Weights of a small mixture-of-experts language model, trained from scratch on English Wikipedia: 32 SwiGLU neurons an expert, 6 picks a token.
Below are experts of layer 4 (counted from 0) of a mixture-of-experts language model. Rows are named router (the router's row for the expert), gate (a neuron's input weights, with its number), up (a neuron's input weights, with its number) and show model dimensions 96-191. Each number is 128 + 24 x the weight over its row's rms, rounded and kept within 0 to 255. Numbers have three digits each.
Before each expert's rows: a language model's description of what the expert responds to. This comes from a sample of Wikipedia text that the model never trained on.

# expert 42
Description: Word-middle after w/h. Word-internal pieces following short onsets like h, w, sw, as in h-ous-ing, sw-or-d, Bron-ze, Regi-ster.
router:094101172123120108113157141120140117146133121102121139159158154132157098106123134112144142124148163107141131117105148131093136112148144153120113146091101136116096113127110130111186109130136160101159149134149094155150110134124143112110139140114093102105107100102181141130156104166108142146
gate0:128092122191129096131183178135163119164132118138113207125101039137147113123093141124119118121103142095142118120131154123104161153133121154135137127127121144120167167160132137040110133116130172133148123113130162137124124131099102126124151106106113120134077104132155129139120100137113141119
up0:097122185171135097139167143144151118152127140144113185136123112128106141103078119128109096130107124093105105104126135123106151139122126147140095135148059171112179154165127127145127124138129150132144107117134150144113112153116101123159154038122101157141086121146171121111116124148126088126
gate1:146119146157133055169102138129130137116135157129134128134158107111126124131155153124135173143106109105211140096152209132143172131153139122123135109068126107119134165051134163118117100137135128124135137170180131149155099169145166110143120113099094113103121141137134102126120153141094144137
up1:112146136132109142135122119117165137141132118109122109095041108142117018131104151135149139110158151233107112135114071144123110128133103103143127150119115170129113126129141112091151074094116107131098129169063140111119141102093165131126133146107155109113144100153154090135112119156112101120
gate2:135189160130131116141119100143133156140121133120117121176133114124184152145108112106141131109160157140065162140136139105114120110151149166108099117092149131136048118138154141104110144116153115113169130143111144124171123062130103140143128151115102116183106114135163094083060116109106129141
up2:105143053142146156134124129127124140108120139087121145132131128114178150129126170139118155132163132118144137157106184134112112155145142153099121126106145147107132091140107150125172095111141112105133133110142134135156117098105082123114078140132022108106106115127116106121092134120135119139
gate3:193128150130119112130120119129133125163119116109150123104112119122126099104131121133133130118110136143144150134103124109139129105131135097133130128104125106122128117138129141112120120122100181117099153149143103140141144153134166135132149124127140103111132128110129137130139102093086150149
up3:108134080142118122127142148105123115089144068151115144178133123139136135139134163123137177124146142112166160115144144166114167158146108160114134128151138117098129113096127115137161142124149093120156130148109163147144111111105116123111096159111097137106129126130127128135086148155186133086
gate4:110147120178116140107144075121132134091125117122114132122145098136156063099142112140136143113128139120153092102130074139122133114124138119104133122136121106128143174141125120101155156175117095123173113195129117136185114089125156124130171121103150106094138111130128141103116112116087141124
up4:139133044198126112108116113178113134110096120149100119140146109122155105122143098168117157122123042124141155132116115107107110135108158119126151106126129106134102178148147131095132150148140099135145107100135125125150130121136122131113128107143149101101113141137110133090104142113051131165
gate5:148117119115125144127121106131101135120126125123166135135134129132159065147146126131129172136174196093144163110170124120105133119078121161130150125152113132130087076113136151073165133136091170140130152150094183118164169071140152100073139149112197129127132132135111152146125114130150134145
up5:172144098147145158143120117135120135094112132119134139103084117091118088154123145169139140156149186062131102100135122112112133140106146152139153083140097157159097116121188160076167139122096123154125146120129128114180160081138132109125160150104122138132174146082155109141148117100107148136
gate6:119101118131093132111143116127127130116134108129130134108171128165146115105128128154147111117157158135147162068136146154130154109093120114141128162149129121113151222114123122113142108124115135137136136103101113112124132081104142112103127165139163110121171146111069095117065087157142118115
up6:137069150162121118133112090150110131104113168139104163100140104130125171110136132149162124126167132130129169103132133132073148156120116133143119150118123103109107133133132138111117088164104135175155102108093140127079135139110123106104108149149160100122203142128133027122095155125104101141
gate7:141164089100135183122136158124109126135116137143128139106133136157106130119108124135164143097153128114141089127107086149143152129137145123105145147096120137131170147147088109186131135102131149129122146160166131097157096138104105131080134115119168105165127164147102137143140089121125119128
up7:133169147123126157158170132116122088148108123140136178162128140131134112122085107093136131145170121122112086126152110190142137122075125116155110128055114111145119174169159156126129131132151156118150138152117173103157127149079117131082142129110170118152154151155097126170158092121112120157
gate8:103150029124148139102132120141124112129123144126124186126110149122133094119112108150115111122171151146115121120119129116102135184096119124140155090149088095141078134135108117122164143116166129100124130142108072144106144109143105134138139217108144151101131164113102112133166121147047130149
up8:127129177140143148107101137128146131152116162093120142126119116118107188138143144138135128128083084115159137109138131103166155139113118180138095104108156138180132102132115120175082109095137130133135130142132132126142106156126131142097111120137093144180133152112118152119131116117129127117
gate9:136091171131142107124143148136074128128140124105121113116135098116125093113077164128141124115144157148111145118141145135108111131125122117130144174094160142102151147117149143112119149114121093131125148183130139151045128138076142166125098155117101075175143144155143176122149109111148109121
up9:119145104131098114146127157099156147111126123135159146134103143142124134134133119133126178099127103055151138132129142131149164120158131102105132094169130141136154123126130099135089081114147155155166149122146152111134161128149138121131141140153148156097158127088079116154103148125116158114
gate10:135115213147088128149118091101150137105131067120112142100138141150107129100126138122130132108138118120196154136124144115137114113154120125083121169109126168141144143118146164146139133109129142093195153111180142113086092078090146149115105151094147126164181112136146138152135080137134099107
up10:122149078112151138126137158140129115138140143133137144153133105115175089114173118143128113147087136125090072095130113135110142123128151141142125081140115107131138118134107084041143126139105110110096123135102104125143129169154102086126108119134121124103109128132120078126082155140059158142
gate11:172106161086109097106132147116126163111119154174124113128076117116121112136133126097139084138102147158115118110139117104138128148170133099131096090148108106141160122122120121085145152157160150124137135124135118131107106178118136127179148128117194135147119137102142131116137112124115127112
up11:117161118169128133152124129076133128111106118109128114127147113129103176164110135136140156152161132110111140139174132160067100138092106157125159083132136118119098156143136122099137134112131102165152153088137177137136122108123119155152128135173118152095135122134142113144106167158173138089
gate12:146155129106139126129137136129129127150110124119136129145106141146021106155091079140178126106095148135151113139094085137140154082151116164125092165123123155117078148132162126152155108165085159125111166144179091102151121125122131109118149123132140115146134095142106126122108087122121127141
up12:104147101113119139119070087109196143143150126133136131092147121138120150080146159141101117113114133126134127119161161128127108131103161130122124101134126131120053218125106130112111152097160119135155131132098129101122148101129102127127115127100110153120119155091123137133119164151125152138
gate13:116128143135158184113125158173130147151100111104138123114098110096120088131132113181123126154128104111105120171107101115094141134120111145124123091123120131159118084102116112155176121129141138138107135102126106091117159156114138164107156127128116131132128133107156000125189136141110148122
up13:116138115130135114147114126141116165136101155123115111113138116148107132149162152120099112133100054164136119144116114131150133150138131135101114107083118095107151172121119154121109113175131111154114137090115123146118145103106128124155151134141102118162137135114152138191108171127140091099
gate14:106123126101115144127140135123137097188116130141079175172176125127166091105113131148126130136072127151142138111176162128134170116154137144145113168107125144129142138131107114138178146123133169132131109139135089142153142140131130154133142135140118122090140153113118102173135136124172121150
up14:106144122183114102117137121160122108156118154154099143142155130105156095101186134158113118142088114143129138122109167116136158122121153134142201147115132145139137138139126120128149108115118149089151102125097111152113148127125124148178135141148100159110105130140120102097173179138153128154
gate15:107132097138132126088102130141121140147118124108127134129141144142161103119114136108105150164167150127119142112080122139153161120131103119080116107092149093139114132104126131107113143113121119068172153133098131135147112077134127135083098153079174112211101098113169113130099131135148121117
up15:144107106119104122145125153105140117122132132118143123149146147135080159115126126133151127081120122143145136137158140140127136115134150136134128129155116177121145145116120120136112119128166141158108133126152124116116116143105128114255172106147110153097162144125099166145107115129149134118
gate16:111125156127117160122162145121113127142147157171144153132132128130164119136101127118132124134149176131126122118130118107097165143135107130121111125130110160120128086124085158083159097129112176149099155155084081116140118113147124116135139180152115114102114111074129133117126154137086089152
up16:112115159132130143139128160140105116134116123158129138129122123131153155143116111123119118123132139150114064132121023091115129148119102113122129123141110235125129105227103146103155138145095176159101141144092119131123118128143112143157137146159127116113131102118110104121132141123108073148
gate17:119072156112137112144141118048147092152138147107119131145139137108126205113128163093157115108132161108169136107135120109163132107137114105135139167106112161110131128123199123080122138165103134100136146144129158127147113152130122146142140103136139115079103147174116133168147144144163146123
up17:098152088137100129102107124112135165121145108124157156133129158159141089119105121125116156124166136116109152121104155148123147053116104144098104135160124114105111132095108125155139059092117116151157129124152085170106135077103139085092117176107136128151132111080182145130105124137081132124
gate18:114136144124114106151144119000149098139109136126111139125135164143125102115094136108145122105139157142140132157126107099140182128166113101096101109104131146112142129105114140120156143108179127112157146114171110124119193090110115122134183125137169137113085172125161122131144137116161141125
up18:149102153140125082166123128111120145158090148151089130117110141107100123132182120144107105129142133140140134173155111098114160146134137106113137086116157134146149146116121154130157157136169124138162117104170115133102136090108085147144186099161155148087090165144137130143154117128139146145
gate19:140121083148148149097166098149116133133171109098114158154129140130132149084145127132146118136151119133126096112112163122135122108122112148157095123151133173125131161139142135141157133142105159124146128133126123121138159124133100131144113041130086111102113173142094134106118141139090159123
up19:126107101164114172112177123137128137110131103150131165144091111118156149092126146105127109115162105140139090117117134129111093132124108115152106110130114103115109155137131125150199108133133149089076143081091137140122157128109147113158117123139121107127128100108119145099138121133087141152
gate20:082089145102136093129118122145148120162130109111123117166164154134127110113127137140152095122106105137125096153150154136073098124145122127146094118108127135122119144144123117124117137135114130126125112108128107112150105125123130170154195117108032155071133159107120124128170120139132129148
up20:110027162118117144125085135103131159142116143130142123131143141117141090147132153111117079120095127133142152137123160129127108073122155151101098144096142130154135113131097148122180133135100118100115126109127090169123144123122134124146134077084071123143092101124141145110128115153121085131
gate21:113092136139128154116131139139142139144138135121158132160109105146162106110165130075106120143112147125138147099116155099133060138131133165134115147119113110150124155133098136089179093140101160116129147125107145119135147113153091109000152124126089221155113102097154118135101131133124116160
up21:159124093074127105128125072114127081126145131134146131131163114117077119108082153096140154119117121119126157138126134132113136101128133128122138151137082133095148129088148113156074144100159119132117110157154108117094111167120141120125118118110141140114164154166095111125145124154107153100
gate22:100121144105145092138154118154129144090089112099146140124130154124138097147089159097143141126159117165109134149131137146135152137106157155127103130171123104163143133117129136171183148130070042141109131115110115136155112178111109136118132158164119134106154164125133100121121113106100130135
up22:101105135153148078140133034122127137090106108143143151142149157115174133153086122105107139147156133120135156137098173131109152136112131113156189120095133113120124081141132130145116117123081154118114141109114157154150132146105149137131146151134131110116145076144164112118153102117152106135
gate23:113100155101126133099122157126123137141155113136162139113134127135159119151144114114167151129166138108146152127101165157109147112094122150144120129133156099114043077142097135108132125101114121114122144146101176132164117154134168137111125139129146113124128116123151172149118096172127128149
up23:126125133127141133111122112134088175096118140143141094110140127108162118147169104143121140128164105094107124146111134120091108135094143180136141123139170108128106116143132152103111139139121146134142082118104181118117173120134136162057114118156094084115089124146110125132101123150124125159
gate24:087074109110144175132135116134138146118112116134107143158141138168157105113078082125106114129084132142129170145134160111103109140127109119143143150128090180138081132123081118140140115076126136111103123133146093116124135081157111125152105113106131133083101090062135087134164143144139119130
up24:116110116103142106140117185139120136070109114134101148158150131176168116128085122133116109114080110136139173143133075121120107134145099103140099113090070182168090131136097113150144120093122130104102140124154118124116119142135110149132116146093143140085127075092113116144158139144189116115
gate25:094131078147111146118116130123136148024093121112125121153155186160172127126143103171179142140104141145139118136145128125160117130125140145137144121122141219138096137157119141102154145088115088158156136118151123098143149066107087166120108149119109145124137113121126107126130094145163128132
up25:104135108126130107173110117124110136141110165141080098127177165152174161129145184171143141124135106134136111134123099133145123106109117169138101112098148156101111137165118134133163141130134106166153158134144127101109151089114076126123123107140130126126145120119077087102129102158118154139
gate26:144109150088148125107141129151138127170161106138136150139153158137118110123116134091138157110126131149148120132123099107146163108142098098151090171089129172117113133132171129097159119160160148145173163106114102142149204089158162097127160102126155128129110098139138167169121118153157130130
up26:116108183119167210143142168127121151164128122116134100124141120109115117124120116113109154129113114135122139114159118125112144147142101107142177176112174151123123162124167129113140119164136151166146121093133121168146133098160162129113114109165093134108110099117127139172068098143153110136
gate27:092130090151074104094138091103147155099132144089125100169087122130120113128153165131152120116126138121131125128130158113103109108144146120111090149158144135114095149131140150148107089135134116092158120099146137146124150128104148135141243153138160140090141116143127144141122148148119161126
up27:138172137087125126141110139111128164121104113149136145128146135138108150146131129124108114168127090124142107150140096125149147156102113170123159104123105117165151131122133128156097162124141132130125100149108125055135143118156092113137120118116126162188101123101116139184127035153153110145
gate28:134091146120111143111097154131144138127126135152149107142103145127155112137112123134099130216116151152125151094125154143101144134130148146140114121113071136142141126103122136090151121130128143117120142131115127110117115161142128131107139118134114158122145126092183143117118131158112166127
up28:136138108141129099144177110119128096139144000109102145150164120135132127133128148122153144119109103112146111155099121131135118118148109139113126136148180112125099144123130114161132135135147064118134112121138124149139131087102130142115139156117134094123117083140088111148121112116129130121
gate29:064133150100138174139132138133111123090115128090141095144153091132150137114141103138132109134091144116114109110143115084083111168135175155141129135141137115121118077121111154092132157108109131129100116089101120123194127084140110153103165120140117141138146139153177131086146100156150104147
up29:137104130119255119121120102191084085125172123146183153124122104137154125105119135119114151133059131108139149131122144136116131136124134142130118157129143100130136128092116158090148115144139164117122125143066122167122129148134113144115129125141105136115119123176135107128134134141116045147
gate30:093115163100123137111128166130127146125126118089131107156126137135124134118107107093145124119139125147150153132154154112198140124125089107149117124136102143127074126093112151150077128112139127151090136115121084147147120110106158140120141174109133139091128155071161195120121112136134104122
up30:149129089149097125115120090103136097039149116141146152109112124134112124081182146146117139103105147103124100128098127142115070122159140134102139151110180124118168112151136087099144142159134099064185148139125156150117142137144146139127081113138132101162096092117108119167125140113128141115
gate31:106115157147217120114184118142129121127182146122119129145142100127109106113102148116108142127087138108141156136146100142146050127157102128180126096133110130130130117126116123136133065146125183099125158165120129139140133123126104138114143135008126108087126100155118142127112121155126128139
up31:153138147080097144157108196106163106147123089140146123111147155124129143133136101146148132107132111130127161109100167137110140104117119111111118143080109109088152152114124089114108134110159106176101119121161122182111131094101196124119156128106144118132128121113143172159146105117145128080

# expert 62
Description: The y in Play. The y in Pla-y-ing and Pla-y-er in infobox career fields, plus pieces like th, ce, er, and words like free, vote, score.
router:130094137112086090102122148110135109114133104137140135146149143134201112113135145112139134099170146091153143105122165128096133117133093157115114126118089115078102118119113111100162116119156137110140167135178120137149122123108126132106128169090128114095120128109146148167134111166107159120
gate0:113114135154122162146149109160124120153124150127129162173125110106128125137116116127127136133158170109054120110132140141119126112134158137136127127155138145113103128137143108133155110141115145132133115143139137146165123145124091140117142150150123075062150169156107138136149151104173177138
up0:132131088099138157130094119111137153118105115125137131086134139168117153108155166128122135126104230144159131144132153129125110131126100104128122133116132115157135131132118148105100140109137122112139135125085127117094131103132171114134137125121134178173113101120145123127080101170099084113
gate1:144128132161121128123132132093111131133147105128132134127106112142061123102102156116142122091145111125140108099135124119191128094132073128111111180090108119106126141137131105176142134088136159143124144115108144127114124140099158133119129161154138122102131143152125119172096120169154106133
up1:108120137120132147151116088127156107133118144106140118112090121133139132140116097130135120148113145147086127157141149143141119131114157106124141119166139127120126137114144156101126126135095105125155077165136117138120129154122099102119131114101112126147120102115148112130179093113098123224
gate2:112134131094111111100156162125121156153102115140119119102134129115178165142000115165133113130164123103150123124162096125105128110117134126148120147136093098124088135144121108133120117136167120127124128134132121127178157123100106138134147146118110112088154115143000141133120137106144143151
up2:101111109101112106066113166122111158156100088147117112099132130123186176128156095168112120120175122125170123108168124138153154113094134122137114161161124101133047121109115129141114110123152133122144109123120114119149156165123082141157120148122084120107142117111128144137100147110144128150
gate3:140116145101031165110121171140121105169143112105139138101137128124144099111111136151134099098126117128130141093116104144104200120118174132124133119115146104132126230118098124111150116147146123151102119127161117115132091107118141106122123130136130114116122107128105167141128097153133157139
up3:091115179131147100118147104111159148108141134115132144116148154142091164121148157193127163088114127119152175167101135132139072124139130131143100168106112141082112109108113119146123120103105122110166132147120096148127157132116124098120125119101111127139113121095142101116129161141117122150
gate4:137060086085155169123110115143128127126215117148166120136116135132112133135177127136136140134142142164101150123092159121141118124098149116135117137156150100113117119117162138089159152121125139135171129138077133130146139159125143139124147155134118132107140151144096108138104104095148132110
up4:098174168137153074125132135097119125152125148135110151115129104150108128115065106112096070101093117118138136120138113127107140115152137159133132108124113126158137122154111124146111117168130129165120139136165130155154125145155100104116048110091130112141110096112160131119121104186160117141
gate5:141063133150125108119129117096132113137153170114118131111146124155124107142108143100159125142207125162140136158089109135124120114152117130134110117110103121073119155119138125129108106112151126164122113099164140147102136158148138111121120203101123125096131128124146134176127138109122155131
up5:126088137146121078137116105135127078126125104118098149069126135140158130131110147146133166118128123107116143135148139121111130165076155126103129126140141112100124092126128134084121109118158136104129101089117208087140117119098154117105114105139138136131136131144133127109155128095100095138
gate6:115109106124143098107121127132137128116119135102130130160085141109164077125070107131135141153114117136113135154105191109128129134127130133096140130145124122121073145122170145113134087042143152171142123154145117143108137108103101149132132118103157141130128141087171146125111111137113129129
up6:138154131143114158141127112120154103112144108141175132116120118110116139104152172090127180123118134094126140121139074153145154126127170131133142091125154127146162100117105132125141141131150090091114149086118151112153123123144188109141020174166102145146173132162075109098149177135143155126
gate7:124149153149084117110115140102118130135114127113155149103126140123186131085155109128150105074140117134163119081145113121177105106121130116119132144130128113136152144167139132118098126124093165152124158163161118113147146062164118123121123133131150127133077103125127084104158090183131128145
up7:142128122124142100150121113144143125149092138120165141141152131120125102116117114122123109146172152119153104090139159125132124090117134145130116143132110139165119163131147114143114123157116161144115160164164103110152141196161143134133122135127126165120109156117113101193124121111115152153
gate8:102173094109143111082131134103129114139169102120159165111116107141129137125170128128136141092131149240142127087139161157152120133112115139150118105125118141127116140116131095115139112162150134152128161129152140119109158142094146127135178135163110121118148140104141150145111145192178132100
up8:121152116132115116136115123124113119147131129124132135119134123135158144108155126171126116127123113117124136112124103101139110143125166115154103081157152154086051156109135171129115122177206113174163141112132145121094123091121139131137120148137157129121118104097118141114087127151106145134
gate9:152124088140136099125123095214131123137104091138163111123117105123134134102123161116138168107136122136143150146148148118121115095134117114172145155106157099125094151096149149125135141191138127133148087137121131125103128121121131146145046175125157127134105151100101092183104119147145120133
up9:109167141127114134126122115092113141133169112123132113128106104149094129079166170103107156084123102123148113119156170120145151160097109116117129124127118128139144126093091138112149124111112150105112143134121135104128126135085158166116143165106108125138153149147116140148166037141104145128
gate10:142083131126133102115125133133146113115116125142117118149170140131176127133153140131129139138135121109180112148127154120129086137138138123105110102139113129151125101154135137116140068105167125131118124158142135133165118145141149149126124108074120132109133138110158118127167078139066135156
up10:155103123099121091125118149144134132126121062155125118165179131115170146129123139129110127146149105137179114139135132108126077149133160120147124085139116134159147111144125122117136109095166116133105107158116140104169138147163102155144144107104132131130151130103160115121169087125062125145
gate11:127128167119081135149117147116143147138110126092109163123161149118159125095136130150117120118085088111109121040124097144117206098143099129079135109097122118123173173087124067097128118115114117136124101137187109130155127115120127119142119116084112113105119144140116143148126121178111142103
up11:130131167085095081129125172147133161123106110118100146116166109112181149102118107153093132113115116089104098064130087139106160144121118144117155091124086093136180177134134081102122142105111116125096122136166144126152138117142114126148132137105131104141110128143127113140137156156147156116
gate12:157125129067133123095117172104140116131110093151103123137145081096138160125109117092136116126141124154119145100139104120149107158140144147135129127109111116147093129133145137117138171156140134132135197121122124120141127151159126166137136144162114138130147125129171085146088140139174124097
up12:140107100164100152144155112145122110109159080112137138148123125103153115131136085139127151114108153124146118125117128133110123160137136086122155137091129164126094158140121150102108132175098122140120116120137136130142152088125120135102084130127171123244101128116152132145166130136158128100
gate13:119121134106149144114126126137116106087113178121036102079072115113106140107131160105166111106144158137095145119146178156144151130124124120143143135095120144095116142106156149097138127120163111117137097129132140140113147127107148177118091134107110134102127135141111066159101132161101127103
up13:139127086121155118009118095145108136139139143130136146136124104087136088085118131136132117109138107086113114133127093154138135101098094151164123161134147135141072116124136157111121134128178131127149142148112097102118113101136147141130119135156104164147076121102124113155117142148081136123
gate14:149114151144091120127115117111130124160145131099117061108148100191125120133142124127138173143146152116136110109103132119111117102143107117127110134095105142108121102124117133127153136182104118120106134123107136183128134160115110146151156162170140104081147125098133123150109146110133118093
up14:177155106155117134144144111130148116094133137124144139126106121117138144112185147139130105112132108112155127139177152144135135150135156145118150144144152128152142129158102024125102121102104134125136092136136174097112113090146151046116070106126139119175133113162133120125144111138177132134
gate15:138114124091142092129089132080124171147086139143138133124101125149107118130158118147134112092138130123106117097119166124114141110138120163094135130108139115136125121138147114076136165123100167133082123111161104100117143105218129144110119171121118124174126114149136116165139108145097091181
up15:115126121136112161158137131164115097126118190119094133228153134130157153167189134116125146152096120150150136135128090136110104136150121082114127125114122161107118140134114112174132120157115086119105138118150142167108043131131139114142098112118130118121147153141115119120081136089169132074
gate16:131124148148064142113119153178141122121139120105125114212170107106152114143134138138127199147129134109130013166117144149140123133136107115127127125103128129117112123146126129166135116178150103098116118111152139154142098136128155074128126112133097138121149158104154155092094137136110151154
up16:130143129108173101138111174126151131125131126130132131098128159145102133116111124118122092133149128115158130109141125125147129136138121185138111114142063163123130095141113130166111131100131167183108110158081141124124131142146148118142118096147175124123120123129138112085156111140122106143
gate17:158138105132137126102113121099133120137144134138125153124143099151140121098117130103108133067137135119146122105122150110134118111128102123186117128126107100136163122149109090158123132091137163116099156134098142107110137122147151084098113133131171104137146137147122107124130105143105151153
up17:118133150157071125122161149154124133142105107114128142138129150122137119124161107170141131153151118133133139173134134127133156136122139132107119127135125147116116111107153145147103125136156113128169098108134105135117125097168115134141104127116100173149121123071115139137130149085156125140
gate18:116127151124147103118136125121119154161095122155126125180139129133148119130101167140119156149192140125094152153130133151143117109130156167121128141110124127082120104128116113166114126124124138125136158114154155113159161145131105156109125156113087096083154137151113112125134116065126120144
up18:166072122141126181101139096135146110143151134140096166166141144144149122133127138133105150146116139139109142146130130123138156138147098107140111118134150168082137132131147106135127123144115123131149155130152115152123145122142130099106115107127143081135119111137106132167120151158131144090
gate19:132118116147134099125129101107098105123142121123033136115121136146131098153108122125138120070151148218145130154123160134107139139112088130155117149101128113090137133124154107095139156098143131165115187118149147150104153150070141124106190129129143112126129171153097136141118121105136133117
up19:114135119119095084113132114108137117108152040125107153131137132141135123142105123129131104059150137129154114122116139123162149142109100161134120165112139102075130105108112154134149119120139123150101183130150119110093135109085124127110145113122124133128088150137143133079111132122076129126
gate20:096080143151148106140135138124139134121173142116127086155123166127120131128113155122156131182144154160137169133126126128072108110138136122150127126096115121129160121107121132137124134136126110138201092126127115151147115177126085121119152137110074138096121105102120087154188087107118172091
up20:150121130146166102143110125154102142136137158157142130131105127114119137166104122134109120154162106175106178118149145105131102124076170107140141112127135092158150152130163150104106152168097125153123100101149139099153127142136124149159050116132090144108140136135090087143124138081092088109
gate21:131127142111119122106151129089101102104119112126130142128116167093127129112138129115167150104135139097144111134126105121141126156115065137129116133110122152165076173106138127085153125131147134098140210145154156116108124166135171131136117149153112147127123125135152092127120143169134131063
up21:153101117165160136066154169179114136128112160140109177147103136126145129127086121120192109121119127138148184122120092100124126137113130128126104146145127063111104132150149131123105130143139138157152157149162094117135144082122136120143141138108090143030137148112129156122106139130127121149
gate22:137086137078135127079145122112120131120129133137127117124103132113150068116133145133166111139081161112132161133124143141139129156141120130134130125154119100130159114108148143127150078126124139128132152165096126113149139133163137113101103104125164119093143100119106128134112155099116138153
up22:120159101167139159135125126085149109147146105106149158151137143149095157113117143106119155126189102129124125135127131147134127094152133116043143133096151168141113166160123118094149135125128176120141126100117137164127109128074137142129121169155093129152067150135120130144101101160136126099
gate23:144142155089132134100166164150124112111084163115140110123126142130192115134130104096169076093138139100147128117162124125118116110117105132130140135098104102110143145152132086124091141128148134114103135153168116136139102067114125148105188087120145173110097147105141154118141176142117117141
up23:108132078173125116100211127110105134113101135120132163119014144121103116120125126128158088085097098134131081098114127136139117115106101137114110142099164159133119102129191105096123119098147120108145155116147087077104139150099131145105071122116151145166127136112119121128121115112116127107
gate24:113136124148152115078130156131158155113159084160138148118111108119125151122172131122114132121143111096169113101105128103132150126149119106118143122168099085088140123152132139115119111132130129151165180127105118147106110158149124123157120179136129139131114126125137137114124156119154167136
up24:114128112109138116141145108127108118147131161127095118137132126129113138110108150170137168126097141123108125148128094138133127088118096126121120140122113129150136112109128144122173163129116089144145141141161127104094152149083118115104167129103114125110131139147085090125083118162092136103
gate25:125140102108136103147133093090174117099106067137125145161166132149157141133121127082133127116145156116127116121151101101158112149114131135121129138168142123148181134163123105078134135127143127077117186152133136094112119126151129105106148110101121133159105130127127138132126142116146136147
up25:132140115075164116137129115114138119101169122123125154141143138132128128139129113108018105139126146095102127101078120127135104117113151126123127132154124116138146159123135128081145124117142120110094160139144165114122142151150128126106133125090135118121088128113101143119134118011140123114
gate26:124115103143057124130124119144134131112124130104119113148097167137148134158114120150095152101194168115111154099119117104111140124131139127124116171156102115132065112056112135129143150124136113098142149126157139193102144119134115127112134114123120137106093114155140162135110161147140126112
up26:143140119118106091140100146168124132127141163135122112127103098104176163170073143143099135113129136107022139107126103124100130132093154086161139101098107093113110119114131161108155132113112100138121159112150154083107156134118117128152127135140103136142152135140126109112145148112145115166
gate27:141123110118061148118126157118152102118098109128112154133166170117147115159147121115129090109137110154137126136140169113135108145138137129118114098137123114095118088132115108160113123101139148075109146138131206141180112103178124121133083111120121108168148139084129098117142088137092087155
up27:114117093130068135141126152139163124124061110113138137152167165129157146138147119129109157131126083136158123129132107131121127219109122147096136109126102137099123081105129097126118127056152134116145157121156125128179085081136153113139122142126110145124134148076127104139138100158153129135
gate28:138127107118125172107144113115184147122103133100139158107132135110140137121121099118147125111117116102117080113147087143135113104107148138127163059163093125146117151148122138107108113122132171172099148120165139130133129121143143082144136125158180128149099155091132094109157128134144176152
up28:128171120136079131131135153133176130126131133114127158119113139099145116126095124134111135059085114105134151096110155145093119117135167164106139141125126103129123126135098127092139122133070126141103109120114108135121116110127131026121111123170167131153111130126161103074104093121121130148
gate29:107117135144101121144130135130181121108127141122123109132137142169153138145153122119122143131106138113136109106133144148093138128142101110131141121125064137145147136139110103138152108119164123138122131135142122113169166114084122158156155129130135126078161143124124152168171146138126146047
up29:101097133140092102129107157139124149118118114140127096166155136149174146140190100098071128130105109103105106095121136116083115154133118086152153145147130126196156141119116090111129095136115107097135142083143133095166106095108109156160137126132150135129140158114142148145172165138113114133
gate30:126107136134112214155143109146097122053138147094127147148173165135101155112130104102102136109153131140123130138128131090149135123147128171137090130150078133103034129146136120171125098143153136112115123152178138158127114156138111106110147190075113158098116130131106086153139087157104146159
up30:115084109237198127152120109124099136134134119095120142127127148144109131103129107127128127128149130132149086089184139095113151153130098123119119113129068179104165109107124152162118132133156144125153121100121130087107138109114100161122130176116112136149140132099127109152133088153130140145
gate31:121159112129144136000115127144092144074122170150114144112139140103158129128169145124127094106129108136123145124124150099169111126093129174173094114143113124143148155154159107129157128108134126113148134091183118099138138110127120140119102141056111149120149127141136119115143163144130131135
up31:138119121093094164077121156133121135171115124118142139157127125124106141119131113107164149137167120099123132130107140138163109104130135199120123128120124112221114139132138097139103117143139155120130127132151117134150119082117163109145088163138124143147145125133133128153128120139162097145